Weights of a small mixture-of-experts language model, trained from scratch on English Wikipedia.
Size: width 320, 57.9M parameters.
Experts: 128 experts in each of 11 layers, 32 SwiGLU neurons an expert, 4 picks a token, a shared expert of 64 neurons.
Training: a variant of Muon for the experts, 255M tokens.
Below are experts of layer 2 (counted from 0) of a mixture-of-experts language model. Rows are named router (the router's row for the expert), gate (a neuron's input weights, with its number), up (a neuron's input weights, with its number), down (a neuron's output weights, with its number) and show model dimensions 160-319. Each number is 128 + 24 x the weight over its row's rms, rounded and kept within 0 to 255. Numbers have three digits each.
After each expert's rows: a language model's description of what the expert responds to. This comes from a sample of Wikipedia text that the model never trained on.

# expert 16
router:132148121082186113119082156141092120203129102140132074115123114086121146115096076141162132127065134142122097109137150139110170130118117125167162150135085125119108098144113130168115125087125130141126106134141151139123160112087133128134106087134121162098110154127139096122090094110160123109136147066119126111185151146132123135119106156145120084113107162121163128114151110169099108117127115139106103106145137117108164118130108119149121126135150137092107090109117100113143139147166108
gate1:105124129121108109129139099121139069130108161157129136157107124075173105086131119130126138114134125122132084146101126134158126150123144115070118130083119124121131141106134177144133099089099157194182117135134122152187147171138095126172129145136186131074154101141137162128136090134165086111151110130108153174153104121105171139110133162122161139105112156093146167102102109137134108162083134163102113110138134131149135140084094159128143121091151123119110174114122150126116130147114112
up1:126105151171132160140141147163116135146115119121143160114133106164109100137123129113112132154142113120136141110144111128163132126106116139097127149089162139134122177166109116098122156127119150101102105190119125152136153115170153110142120129115132078133100141111112114175140100170137139121129125091152174117142074077130116136104117137146099145156077094109121126131139108131107167139143133145119137130089122151146159129151071124118137152150105163129130167115128100121136139157130121
down1:136169156107106124168115157144144122108119152086150164143138153159127101104108150147115107131143129098130150092137058132140153139146124143115119153136121140163135101126122137142084135150147146168148144134121089126124121179117153161129128104112130139130134131095123130105098114126113167131118120145193103167112120115098140097129161133121096160083131138118067147111126097116118102097117106143123129131092094159104106118161115166141091161169165137091145125158113134129147123108137100
Description: Inner or final word pieces of short syllables in rare names, species and place names, like -arp-, -sk, -ank, -rik, plus place and rock.

# expert 59
router:117142112118153144145113152156104130136112142090125086094151158120147132145130080138184132153126159152085107149121132097114163099069118150142158135115121118132120117106129142126127081111139147149136125119116127109109160150105153098126085133116152127074123151075123153133115151141106133116150134118090135140152124164115107190095103164111151092123096149143128124118127106150083106149138144143099111115115165121117146079123108132126102143180099127116154130100126122105153119163172121
gate1:186136138141124126145121127121068091154126135129085153113133108143128118106107114155171126095120113131132169128117143129166103132116129143116117128134109095129134167168151094112137105164113131143150102152096175141150150173139118079126094125092099133108138135157142121157098094120115131139112159118142112115124133107132101122132134115115128124134110171090154104155107121080160152174130157119113079139134119115124131133138097134106119152129188106092173150151148120171161142132131132
up1:149143130109128132155118113128152132127108129192123115108152157097113169121099118179098149118104161106136125166126118135135184102111155130149102155106087137124143132116119127094136145176108126110102115123090133117087119118120114140125108122164131136095146190118114117168139146171139104152145064124132114137149143166135121134115101129125067195108106159100141124154107128144159148151154138153129123154152137132143118103103022134108102113119132102132144100087092152130114142118102121
down1:076175123161128104125125105134111154119132135175134111104094143127160094144144108095146101114161127131094135152112103122178136064153113126091140112104109151119115183126101160101111097114118167146107112058099147112146073112100125156122153149158178143146090132131129138095118142170175117101150118061147134111092148129143136136155131077119122121129153119159153141118100097179112149167154122167170106127147116135107100136154132122141128145124107125107125117148121173153156082142156096
Description: Field labels in infobox and taxonomy lists such as Class, Coordinates, Born, Website, bullet marks, plus the word of after nouns.

# expert 21
router:112123131091154131101123158149160100133102143132125127084129127164126141112139120146127105112115116114094131126178094126108121120146146129153111107110126117135126093144145147128119102124140152183103086145131144127116143138109151127134107167151125148135131121126119122130125122130121082120121140121121104174140169198139123134126112198128140142068153161111169115105103120134094131149130135136114131149068186134109162116117118131119122143158118131060149116123134153070107133125136110
gate2:152110112128122131131143134139087118195116087119153096091147172161154119136125111127146136123131119186102137137121150109141117145095124116130144105114118100173147134156106135166130116113159146118133088123137183107114092144069117102099100183133121136163128100147096098081122147137093097156125105133119136124140157152176155178099120108117137117143143128141124133153068122126116148134112112140116099118141162132082127138131165104119116074117164176165134114171136138129137143139172118
up2:172171172128119100165167164141121107143117155152126164103139146116132146095101151117144160120114148089094118146130140125126122118117108122123132150138106102133165140143150136170121095102085083131127123110123089122102150141149155154153119103110099131117144168122149151126107135077140163130130078168134153077106105097100170101129118154129150104114099108154132118128130132147149182142129116071117077144138135150128163112133123149119155133093107133144134102119087124110146197140127142
down2:183134142135130118143125137125134165094127137135108131129146157134168118141191142177152111144134090164096170165162125123112114124138107115121150135128114152140083118121122119154135158109128095142112109155155160124119193105133155145142108125132124123135140148136164142121184151134112138124108102130109108127119140095133119116110134089155133148088167135117140148115105148150166102113097161098140075145148157101105099090151171114149124162133082142129166087143110166110129139137127148
Description: Word pieces after M, Al or Mar, mostly in Arabic and other foreign names and in mainly, e.g. -ain, Abd, Mohammed.

# expert 4
router:133143153129176185138104139165123150132088091132134110106142127114133151130146113144195103130109135112085136147147124156118144110118115139141106152184106095120072125141092193110119117131176133147097130138106133131123155103115150145159127145186139142085079124093136085179125124130107138122127156101130102147151129144103118138080088171115091129092145113121163131105105093171121128113138116141130121130161159093072159134154110109158097116141143131103069075162112113064112090112136107
gate1:147141090129105152148120122129103148120143120089132085159161152146123084172129120086132126138093124141067126098103111135111101130128107150111096107163173129155110144163128133162084094113130128109106178114126120143142159125101150143107101104128110097171139124124106112121109131116125154141133147092136131106142147135149151077103085144121094124152141109120122118148129120141124155122131181141130149129115115097132135115156124141084145134134122109123147131082161094109094151180140155
up1:077153140109123095130174128153146180138158146138114105179133125122111127107121133126141129130159121116105107110117094174105120117128100099131121147124185164122166104118123161119096153110116112105172102148173161163105160121126153120128119161129158139154143121147121149119192115111129147146136145145082178132106127130127142129103136094147138142095127131089149109137110058124145110183099125141126104098120159158089119118109134142125133131126107126130137134126144145166136109091136125
down1:156129152144135135143132129086137134168125159149140127145138167099110100136083147123146110130064159143171127145154152117106157079137109085156134122123162138121145103121147117114138132174135101147160120122127128105152107129180162166128087078119131115126149164152100126129111108123150136102160130158131104077156109181133158138171141147147111119124138137112106070120202180137149136089136127152108198151126122146153129112153105158148117130106120112096099147106092147120136133147097077
Description: Word-final suffix pieces like -ate, -or, -ory, -ine, -ates (contribut-or, integr-ate, deleg-ates), plus % signs in tables and words like children.

# expert 42
router:129161100117148154080068122151137149131100122116136133090189126135162154164161120155146139141109135114119175125145174183132168135124090145168171117114107142114088120161111179169136115146102130157098107133099130093116150117086128112153091163174125140105149153102124163125115118123127133120101148117088135163139132171151115108118109180077086088117130156111139112130122126143090128147120128136108132123117161108116129143138152109154092143163134094115137126140147115093105110141123114
gate3:133138123072142150153111128177130142130110156126130107169163129146154143140100132141105162084090139118124158113068171133125119132097119118124146133085140174148157150174115108133090166119101144157121140122118162129114107119108103157089105164155118156119147124102191136140140111167139169179135118113109090115134128167144112105132149133102138159133139091115110135117135142129154122083123143122140125167165114126119093101099121143101130112158135155119114128175142142143130129123100138
up3:142135099140145167138110112152120118127153091153227131112163128154097114091200137128144138113153145146150116126182101140135102157118117114183148111130121072130100132117123129142123090127092144134152139147165123117101187120103123124139175084102129130110141166157153136134059112141133115123127082123101114132079112104154103147086127144123119126144085112135125114147138154129133100158105138118121089128096144111151133092144119149169125112149105157107152160143142150138135112143101154
down3:065156110149152109138138121155133136161100104108121139066145155177115139123134143131119097068145141170117123130145101133151146081107111114115140132116121123127092142120145143103112117144139136137151121145136093115145134129157161156122077153106135098104167144132123124092151115085141132086133097158167112138117125152150078159160127134101120119180128107147128104123155128126144112162153177155150098115099171114117092171136112149119141128113126147141138111158129159174124132117142093
Description: Capitalised or plain nouns for years, wars, oceans and regions after "the", e.g. New Year, World War, Atlantic, capital, season.

# expert 32
router:109131108106149154136105144158130101140108132081132129095123145127137137116127102185157126144102123123109129109116124133118097133102142132118124137119110088137128114119116203163095125096162160120110108153120122135128141123086122128163124117158137161115129149094139152159097113147115093131119169125106114133132147172136116155124118171142096114135105172117155132098125090146109114108120124104120132146131158141126122106131139086139142129152107088083152117133151111113161124103131145
gate1:191088113134077124110111102098102085135080120144088087121112107159128126174122131152129074117136080138151134097110083138108144140136138197120162127129144120090101118150103132139173167132140095149122114086094119072134120101107139156137168129175128129155112142147189081131163104107139099165160173134132110136132110119137131133137154149106111119109154145135126165155120122168160142126129108121142172140128110118128118092144099110151168139137130138163138144145140119155128138092128142
up1:151133168137185113136144108120140120118145138150112110145129115122137144102098154106132123130129147121152133099161122122172128148168144134160076116078105142136125115082119156086164113095105171112154166104122184142154087192133142120151161143150134102149119123144150145106098088156119101117120138120101135131104117161137092103120113157105117155140128155120136133093168141167052117122119159156122123118115136134082175136122099153105131117100143098137143156119191166117125113094130159
down1:085111122144101163137121170130151119116147081122166156126146156099143134182150151111119128098164115169116113111101130116133118091108140092125126120136129117129092137132176086159107134131083144089119152108128133134121095129073112140136133108137118140114147085137103113110125131168145172115111124095175142153134144123109166121082117165115120078131118101128083111110139125155140140088130133157123109091107130096136134125164109173136121086146075132146135092132075137135130124153133110
Description: Names of countries, states and cities, often in lists or table cells, such as Switzerland, England, California, London, York.

# expert 41
router:125148114103170153134123136131113121143110099116124128102136144103117174143122092134138130121103127137109142168162142121137145098132125128130127126128126090113113111139133149103111096106166167149114092181138104109116164115099133157142109140143138165129118131100126153153110142110134114101184155148110134154152177137141079134104114160116138116125133181064146107105096103139143130139125107139120128149115137107103112122120118108129103131198116126104162116150100120051153119118161134
gate0:150102131157158113130082122130112142144101127103160151111147113117138164106138101110135145167118083140140156124106155147121135088108079140090119174130140128126109148139119180136145141175179142132086121152134174098073184144166135107122126145141150121149133138115133143085112095072084155149175113105112165145133158097124112167102128129114141130107105137132122102127105096112154107143121094127114119100138141147127111131139118113134145107102149059176129090107137133121120160108142092
up0:097115114157169122114143126113109090094111143078172115126122118144117107112137090108135149143110149117150121129158133132133127108137153163122103139095176144121111091120115104086183088141140088113103132103135120183126124143134114092145122136137132131161104095138136122138091098127135122145093195136154066106134084143122107130190181142124149132107168134136126136151144144140119123126126127127113123100129133098130119134148094116126169151124153132169134155161101087132119106132173111
down0:118148088114104134129165122086161070154140095153122121164141118145112146119127114098146163112120083109123119167057173127130099117135153126085106105131128145096154142125138098107150093103168180147087140140122100122117134103110125156131093176126087102139129115128085118129118112147110165179065131105118141133122188123140103116097145132115116119138147149118146141089092096137115145127149102139123104097096085131119156123105108166159113147102087103113120112153099131148122157138161128
Description: The digit 2 almost anywhere in numbers, especially starting years like 2016 and 2020, and in Part 2 or seasons 2–3.

# expert 44
router:112135108079174133116123186135134159113106119116163122071131157159150151122126090163169166120089139172126121132119161132148152116096112104151141143135148107101136076142120136145096114103132120144150148131151141104112111101110150162164122116147148165090123156107121162137138157119123112102158134116107131162198151133138094146136110164103128121115115148139162143138110098130090146135137108169125125140104116098107164137105142109133112134146121126066141116149122134089138101142119114
gate0:117108079154084142135161087104100123140129142211117114145133167138137162119111128124118087114166125094103108124113109128129141110157161139122119163118094126095110107169131174128131105091115092129122101123177145123144137125189109098157128123132157116092123159146105159135141095143112121112170138098104065103102139115130174137144123118156109126127122113115122121145132140113132138115134140131148189138159115159082113090131104135126130162084110128187093148176162159164136138137132119
up0:119118090136154167088096098117160159117155143144093149148117115138128118138158104147133117133165135086088164173119187109148151139119117124101125168142158212125134102076088118083145152062124135126092127139112132120122122096162127120139098120172128163153094138132149110141116124122154153149102098148105101124132103125124168136106128096122155076178149100097147133132114142122097155139096138128122143139148091125178112130133133138147149132106108120178097188141126120155081168123126137
down0:132092157119111078128139115129150160130137124098133168104126147144074163151115120139140102121112146112132111099117141155127122152167136134124120117145169143137142137086111130108146114149152103141143141133098127080134099100115121166128122104142139128108159129124094124141132140146166156139123094163100131066095141151131144147159116118153117142133131125066112121138150146090128106101162122126129144163161164120096175129102137165100091107088092123155131149129088109141175148128155126
Description: Opening quotation marks after "said:" or "stated:", blank table cells or spaces before numbers, and the piece Rec- in Recurring and Reconguista.

# expert 17
router:133141147120155134140105150119102112123095123130128101112163165112132166107138093118191130134108140140082135124119143119113128137132134159148125129145135117087113093151142156141097100100142142135144109127131169125106137118068148156177102107198132148085131110092124118109118123136067100071136150126131107167189115124101080134099109143111125109125125162112176134107120136144127129146124120121149134124147124122105127111140162139106117110164143114081141114131136119066130104116152116
gate0:167101185157133135151137127160144073160092123103106134139143162136131108140150156112114106108135161116131163107160070140112132148114124156107141127126159125113121147118162087129078110131133084121150121124111177098116120128122152149079151112140100120165122098127129125155157146118134165136125107156172104114130126117157123095146138097158143166152127178106126158104178097156120109152111191117160119150088140153127127141139062119103148125145169113103125097152141084110110129107106147
up0:145129145162144146139143103123129111110125098176096135071120116135115129120132111132135174156074173131097133132104150130100129157110111104145138102101102106140141111138153136095102145133115079109157112119136128122149093141122126151110163153145110125108130079149171151128124114147137159147128162085131130118146109111116097154146107064146151157140094172070115106170105114144176106152129156152111112155126149152131145094101146095108131133137173120149156155173146102067131160127122144
down0:123182140126133136119125091122144128166144155092073124109143146103130129116134139130117127130158114116132177164142082130106133127166093136076116118137127113135086125103150117130151114106097162096132127134161094183105153152124114117102121122139095090175106117132115124125115149107071089088116104151100146118139162122098102115116137139106136139094101127088141159130158135113144124143152168058148111159103145132138068158139149123133111147094153146146148159132153152183116160140136132
Description: Hyphens, en and em dashes opening list items after a line break, as in cast lists, infobox fields and taxonomy lines.

# expert 49
router:147135127099166113147108153178126129122101140109102122081170136119116150113142127136160145160118156131093115127117135128124122115100089155152130152119110109098067130120113165157108092078136142133116096146148128114124164119104120158124141122174137130112139130069141141138130122140105106135153141119089124143151159147113075130119106145129138105128133209081175098126132097162105149120154139145131120122124149125102131083158118112157145150187138082110130121138162122088139116114124135
gate1:154142105133117083158077147141127137127126125085160105139135119115173118183182108157116139108113159175105154136116120106119110148095065105099160124107102098109158138128144107109130152106117095135141176132144123114149132143132110141156126110107132112145130148127146117130112146133150115148123139120075155133137127127126122096119096169140134097108071129160131103126088133182131136112132157120123096128128149136114132137137125110137144084130138117125157164141162144140123148136126144
up1:142141140122116114186120111168150129119137178094079113155142112111169150138122159144161133114146171093137101122153128069102122124138130164114093113086126103111154150094168134117099111112132093158101158130135128116101126116151147142085150143156146159135134087064083117150131144106193103155166138135122170163156129079141141153133125153112151115125132153128106109123095132110116168134093142128123134140146147177119160090128155109142095067152134100092164147104150127088155126129140165
down1:111126075129139158100133108132138135179134164100125132137112185129139072117125162152087170168142114118114116155109148125121187153086089063121091161172166168128125139121126110146128126102074153111143113142159139111156146147143107120116139138109120144087078132116140136146124078118147126105124048096117142128110119130114117139114156094110118099145156143135146130138114141105136178161152183117151121125138136126124151145143128167099151100122131169162104138144106071150136131123116135
Description: Blank cells and pipes in wiki tables, plus column headers like Score, Votes, %, Candidate, Pld.

# expert 13
router:114156135116144138143063112155136105124114172137133084059124146121140139113148084161133144146124132138089131143158186125144153114105091167143117122114112100111121084136121154134149087108141196185138111139107109107100144111109133176123088133149134133110147120106123150121106161120134116103164131127127117181162114149142110166113114179108143117113149152105173136073113075161120123129139128141117114097105158117097156141126153133152126166183133120105140142161111140100118140151134137
gate1:093139066124127175100136139115127111131120123141177146135106156142123155140125094120171111109134129139171127123117146141144152123157146136220113134127140129170146110151140134105104188178108119086107114126124135126148107110148119126143122095110148119136151127153124114098181100104140138105158137138109106107153126141123097155132144087137154129151098136110107167128151113121102136151135100126103116173117133160117138157104141142108090120128130147144102126110123111131124117134144115
up1:172161094140122123136105154109131137132126073160130134134167124134120149103147122151105171149143126084147112127142133152159139090100157161178145153149136174140109123095123144090163119138131098114138116150090110155105109128139120122160118147091099141144116162149164122166139130116089097095157125121131121172164139140129124127132140128090139128167097149135117120103162137104133125110124096101120181121130111139153110147156130130132109103135129107115091147128103136145124144149145091
down1:122126117113128213128169117099146100142140146150121123131098083126126129099121104103122104108105116163109114149102149122100123150109080119149133118115110133130136133157156156146099137131119129104135107116088119131154124120099170083109122126162155102142116151131129126060169135123139166173130147120133143112188122174118124097083156123076135140158133104146094135113059081110128140083156119089101116108093130129179155143159083102111126146146137132142125105128161117084118139143177149
Description: Opening parentheses after names or values, marking abbreviations, dates and figures as in tables, plus some of, by and dashes.

# expert 5
router:085126114104184139159099130136102145150091127108162128110124145119132138113089089179149145124141171166089103147107156128143168081126117134150182119143127127116103100115109114156121123129132113144157121154137117108145122105117129141119125101189134134117117173099134135157099130091116127081151122137084133150145137147135049179142115167120120128127139160134151094153128066131112132105160116131125112129112161125107130120137135093108128142198136102090123105102134134072125096163127109
gate3:088156132138105145167118152142118142143123141071145137132092139093153118143124113173101130107121120169144136110111128122107152106120097093141149133163150164135125102139132121137117098143130152159156126140142168152105104128099125139126137121112125146175143150123123113156162144117138154132125109111139144101068102096119121135136180133125147121124103119170178145113101146125119117158105140128171137124118125162117081115118170127138132155137123161131136093113151171121136129124117134
up3:119136137079156168142120067094146117109119089119155106152144086106116075162113091110111112170120183139169138100137091109138156131158121127152124108125147146146125124111161202079125127147103142135134159134103108099104095140120154119095076126131145134118093160131145157084149077164139133184131120121122137108084153135125110118147104107138131155089140134092133132125164101118114141162127084113130165126102148102155140215165138141113112153120114129129121097093100141102103117132108161
down3:171147142139072141160130100163189130139126114109168152144189136117114134166120111155110157101158164151136127129152105149084121162164072115132128093154156123102156130107120153119150131129151099107162096145152133092150146097168126140128150141131109132141129127093140106109127131150147125137143105135107129129133140137123136108147158122116158168070106110106129140139170107164144105132112146081145078132110149134128114132123146104135113125140137055131112141132130134092130133111131126
Description: Single digits 3 to 9 inside longer numbers, such as ISBNs, years, table figures, coordinates and model codes, e.g. 0-7509, 1960s.

# expert 1
router:108082097116140131108089136168138123128114139104096092110100142074113150124109064143153138151096123133110097133168179115126120121089115118138174152131122093143106107155139130135125159096133120135142107148165134125148141106105118139114114147133119153098133131150104141142101097139119110101141135104103107181165138163114099134134125169096140100166123172099159116126077102154121124120131110128148135115144140143116134099117098134171112133172149139096087133129122143081149132171141115
gate2:144108142144123123193101121127102111167110116146124111130128136158133159109129091147185103125111111122163096155137147103157169137116121137140118117096127142147172158158127178114114112078158130138131155127141109118132183167111112149105116132140109134111093173115172154138126124151146081115137110108103129130162170123122083120141113100137138147104118160134160149122120130147135145183099131135124133161129096184150134119160111088131153114105129116082088131115140119149158160103135149
up2:129113156145133163101144116117135154151167115191074119163119096126103164111152118119130136097163143165162196110141108170117092135120135140124124138149141146122101087118104125176138124175096130135104116101085094135095151072121124122149166161152136135133145143120117134103121137109131105139115102164148142116105121144134129160095153099125114153155118162106079095146123137104108066092121125130121151115114113142085128150147122125137134131105148139149103120140137121084099141123131120
down2:097107161091131134135125139121136136138122107174100172078133133142117135129147159171134123146132116154128148119110105125107146126152124124152109114195130131112116178140107137133162100173166149102161148135099142134137143115122157217102088099136125125088138130137113141119142144117122071136091083152132126125072130112096132128113166130109132112108120157118133116118147145154117105115143131140169154119132138103124143113092082144080145157116134149180154122119115141124117161148093120
Description: Short word-internal pieces inside proper names and rare words, often after Ch, Qu or Pe, as in Qu-in-cy, Pe-ot-one, ri-ot.

# expert 39
router:126143130121167132145126139147103112167140150112125118113143156142108141113102134131160164110097125148070103146155147120103141127122125127143118123123083134121136104159129162119119117085126129155106134142126110116149141121089148157107114143156136178099133127097128127147127176131124083134148139087114137150160129154131101117127133156114133103106123186103163100112103082133109115140126122089121124119117185095122154122104135119157123123176145145085143125138134123108112120154154132
gate0:080174132152192092129088154114162120127155131116103115131112163158165139109129131136148154098131166135121112174133175116108135182133097144124108120138107111154130121132127087117126099108157074168118164103138129158155123114114114149126101124082127117129093104101175135154113122119146115122140135101157118124167156173177124168112149155105097131120123137143111143133111097158125103150120119096090111146140148102116101112157147122096139131126136154087126126112140175179150138142150109
up0:146169106104111128106130118111122109098098123116132129148151119097111140127080133119103121135167076136105132119128109147159096143094139110117115106156177132058115125135145156112171103113111120137108115093080125119133134135130116123143126097136195138098149104123083113097158108178113139127137171131156102098137155165113132115117109149160133100078119137087141118077106148144122089156130129154078133157119172107125181119111113118156115151130111095105123096131122146158097126108158143
down0:102177133148119141146116145139159143091106129080146118103079144107115169160139145114135138110135060120152154139142166102121121162110160101166128137107126126113131105112121109130117139145152139136126101134116127131149153165115125121115144082175170139151169088091130137154121151081187096110142176113108129139120141142156149083105137120168167105111155126097116151175100123138100141167150128147134183126131166129086093115121094181155150148162084095108106133123086146139103090115109127
Description: Forms of be and other linking verbs after a subject or which, such as were, are, is, consists, served, including, during.

# expert 60
router:108117114123164145135093139195102132163096122125106132117128146062150142123126064128153136124091136169089150138177138130145163153107108136150161086119126140132090074145067156145105133136105113136129131121126117123155156143117148130112114123133126163094151168093146167150132127099099114106142121103088167164149134180131138170135119124126092110118124146095152115125103130174101105122128086119132117116122123126151157091132134130157102129150114113100121130146133073075142138154157091
gate0:143147109127161123124109114111098129124122121155187150106129111104086094105085178088187141100155134158141139147136143161107102123154089109146133124173105118126114088182119128094163119142137151145134085113117187106151126116146128120129117134132122147151116132131102160115153138093099154127126107139150111161151140122132129102107104142113150139118139143111146180096137085094099102163162128142100107108129163165120144126110087107143143107144128156113132104120140072113134119117142111
up0:150130086133182173123104134156153131102151118146140092115143169117122105108132159113141078132133129104149131128134125120131110130157133156165117080125077085131102109113123108181111102093132099153162118170103126124131091117134107145138136125146114105136176114156169161158130113138124128139101165103138076127123140146143129134125172135135133088118166128098144151106137097080139126092155115102174154171108130126082175100139135107107118113123130146133149113178123084135151120141107095
down0:090120104140145106077096166136157111137082130109126093110130133102151161154101079146130144109118089089157113127131141114103141133142118151155136136123116113118133103132117130155118103141106119103119170119118104101135113138126125128140146156135136149102153110117131121137121154100125147150135137135145145105139129155113145146114147129134139099058106168114147176108152156083152104131145109187119150142139151133160144125136100115121148117114148116097113123127130114168098127111165142
Description: Inner or final word pieces such as al, re, il, ric, é in anatomy terms and names, e.g. dorsal, Pascal, Nadal.

# expert 50
router:076120127112181156137102130127111114144114140152146114079139152116119151123161114138156133122111140118101151130178157148108139122130120140173118125128118106120105080143147168151098109110114129126138124147149118126141136116086126140166131110168160153115123171113148118121140123100096108123118143136119133151167136163159100147109102145118107132093099176090179132134082113133140107137144109108147126102156145065129121142111127127120114159157128093116107097095164133035119127144132121
gate0:118150126079147134139109112172145141095124080124093106124106124101092136121155153179137141167094095105118137124157122098109137134124158148139097135133140104125142072164165131125084137025118089149147145092155119128153118109116093148112125079144133107119136103128113151087158132126133133081117131100144100109083103128123150164169109115125082164133106110110173132140135124138124137142128099134086121130063130115122114124135162119134120141129148118141145101153127101128140122100116129
up0:136177087139132156133100126070168115108110087132124105105146091124157086151109133117151144132113143157155145195101133124115117089139080121124142170133115132147070124134134144154153128134116124125095137125163124160090149146081106108174087131150136136167117139131149155112115119131154106143116179092142132123145077127140092154153124092101120162148120131138123124168115098093135141138117120131120163144112143169091151135114110093088144144159081157150171123139130160137156126136145144
down0:102154136139128152135159147128125142122120131119130134037121162139128149129082166125115108122148117103130124170080110093121119093119157141151119162141140147102159101122118137117131131117118146130134158145105108142162109141118151132128112089114111150118140152120090117143149136130118131130122098084140148121110120129078152126118127119118087130083142105104143172113143141152121183156119120135101145144145114138142112156137143142139144116120127157116150134071131125128102131093103094
Description: En dashes in number ranges such as 1969–1983, ages 87–88 and scores 26–15, plus month names in dates like May, April.

# expert 46
router:139136122103167110113135127149120133119126123154140130113148138112127119134119100166158140117065133130097114149150144090133140101107118120167144137143125102113089083128104125128130096137138121125132066150139139125132128107087143156158137138148140131117097118083126140198107116151099148105122150129119173135153136159101112159088104160104104112099154178086158141153098138126113135157140093135144137151151157114084129100127187072153128120160133124109099109128099148109164111155145103
gate0:098157155143100141137163144120083146087124129158107118144132128100138121125101151103158126120121116126127123141161138118124096101110090136148113109148186154120119107145122124139168099123176115087136118117123122140126129099127152163118087100118156163127106097158129117131130152111087100122131142150119117105138148104131100160130139157113131103142159072126179161105107156133130176124114074082134114129120172094126099112116154134122157127144139134101107127099119090134114142117098119
up0:085154128111123096105146139111154099073145120079152140139107110149087174114087149126113121119150103134154106136147135112128078094126135115111164104140111125137107087127140119139116163131101114145125121128096143188152146156165140087159151115140139121117139123110144117110148127154128160124122132133140099147115109063115172121148124119121148134143120130132137139145086091109132177097128125148155099144114118111124115118150134145163131137162147108172118122131114112112114139138094138
down0:095121123103115093099114119110139137144155145104130115142105079116121096139144153171131134119133140107158086126107125098115165123104148127168164138097156067099162126113130135134142126144126104148135186122129140157152111146129116130176147143131108144158104124110116115138143128151164093143199125093158118176106149170119129108100144146106141128143135135105159132094162191114148134122119138106099101088130134109101118144128140110092129113120082137149128073079086117111142120127157153
Description: Opening pieces of words split by the tokenizer, such as sp-, re-, co-, g-, sub-, pre- (sp-aced, Co-author, rec-urring).

# expert 56
router:134120088103205139093059123168128161151136115118111098086157123151137135129141099136135135117116125111118134115135154144124132142087143148136140127135131120095099107145080171138116122083145157139075148157140158129136131113079134122139079136146133126104103120111122127131123108105085130103133124124077107158206152149129097128125131148154114115110122148105180088133116083138083166130162099106137143111119130135131138121139148101127114126174108116117133093134150137076162121146150121
gate4:105135126091125167150129121109135175146116145127119120138100108115126176134123127119128169158126176116101157122136070099143135118087112125154134170089151139138085137132124166149127177100184145151110110166157121165097154106140139123153118117099162163129082091124143095149120151125103131102114152120096125148125132161128119162105126145129127148112144122142146120111052103132125152090119128118139119091113113152126123131128117127101114153182128124082078145130134118139142154136159096
up4:095134151144146113083106135141145076175141138141094136113118123155139157109081109117083142177113144116133176120121148119132160117113157136114092133075120129154116112078143127117103127146132108127142124083123140125158131122151124101141145077146113157147149103151098091155142145106134186132146126091140145128161127144135163146146128154146181175121144130159114150106154124148123142112137144077121132111083105089148157140141121136091120105114131122134163123120096135144138153164099127
down4:151121118164135151082150139139163091158124149084181124121118135146079153132102116133114133105130146119088101074132107100125138112134141135124107136158139117128130097135140133141106174145097120041159134154145101096131124088149126118143151083145133124128184169160125145115121118166165146126151118148126113094144143128165141149124125112141177138146126161140112135134120141112119161125115134118104135146103107121123134137131144123074098119173144128120151107105107127147153137133131153
Description: Standalone space tokens before numbers in tables or prose dates, such as after a table pipe or "on" before 20 May.

# expert 15
router:116133092103131138095089133184142110144116113138154120109125099164109130098141107128147146159114152132092130124128182111155088147075110126164130086123116086129091113128145144141103082074131153159149108158133175131143108093083121155104127099113099138128159167101141155153105117092108124119166158103071139160152116179099101133110114150138138084115137169131164135114119132164104121135117082126103127150116151133147142106127134130130117135193159129081147129126131090115117133143156127
gate1:120152136128176100106140120077140117109093133119106150120179145163093096109117161136134123112082176177129147110139145139144136105138112115155108099141183123174103138152148092151127124140103114120169120148161103082163092139034136140112148134140130139139122149112146125094124081134163151143133103121156137147162093131117146114149182090116108134200125172120086103139137122159123114095085113111142149101110122120114120176087136116106133129137112134144140147136174140093128118107131143
up1:119111132125169104162103110137105139122133159093115128111145080156119082163163124112104165150113118156106105141166130143178147099110069121106112129098131127132125136128149145147096119130135111145134121117067151133119147116122160100172162156115141152084145123138155155104149176155159184148113132168160138107142133090126156197144118158107137146144094142132102138080167124148094130112167113118113130143134158122118116144140140118083146136157124132092146101124147125096114094094136124
down1:117109163152091117135139110145166128125193143140084108146153133104116152132097149139133103131129166139128106137137126112134127155155152121101132153152125128114149153095105121165129101143147078134122083152115130081185128089124141114135121132117071121123130109124139094118106085145095118130120161112156109096115078142109116072147132142143146097121157114122082123109108119145102196151115149096138125123125142121129120156150132155165143121148144145085151127144156131135116150154147166
Description: Later word pieces that finish surnames and place names, often in tables or lists, such as -enberg, -arks, -mann, -heim, -z.

# expert 53
router:142130064135176115124104123133101129142125127127102128104125087161131152152092112125160140106110129126115141136170161127123129134113104124168150098160139101111123111168094136164145095070114127153134116150155150101127150113133146126114109147143118127116123142091087122111105111129101152070137142131086133146152171132138135124096101187099101143076112149120148117132115131114110100172127063128144165167155166084134136105136141114161103109163149138081128078142116119085126105141160113
gate0:143148099130133136106072112101148126179151136111120159107103158134116078134119121150137125123129132109146126145127132114125140142106095112143090146145140123167130136135131126109122123086112123161170111127124149136106118171149143128152152147151151175083142128106093162094153136063114119089128147135138118130151114172148151143100090129131123150123172136120090113131151174124068122101109094108126163142137122121168105149097122146135121128150145128125157108067134125122165166145151107
up0:187113118128141132129131099135122104108173170116113105171151168116149124137131102102148146099142137165110113123148133164096117129134139120120107141138090136192114130117156136149103108123090180123155139172124165154089101085177133111106111130107121138097118132113121117090138137117134112109117127104130141124138134140091115097114149151144125114067077152158115159103126169108109157159168115113173122140112128122101153130142136150136100129134116119051067140151118135128146135114134109
down0:152157130151134141126116136132142107102134104155127110147130093107164114139131151132113103128124138172176153103104105119129160142125131120119125168112106113116117131128102171125116107109132129113140147136142128114169118111138119127095121129139137177142140157087137126155141139107120102082141092122122077106113168123122081128116120146152093111137137160129148114135133150130148088131122137106156082135133116099113110147109155114111125117133116104133075115164197159068120128142131157
Description: Opening pieces of longer words, mostly verbs, like det in detained or detected, st, dis, res, ab, att.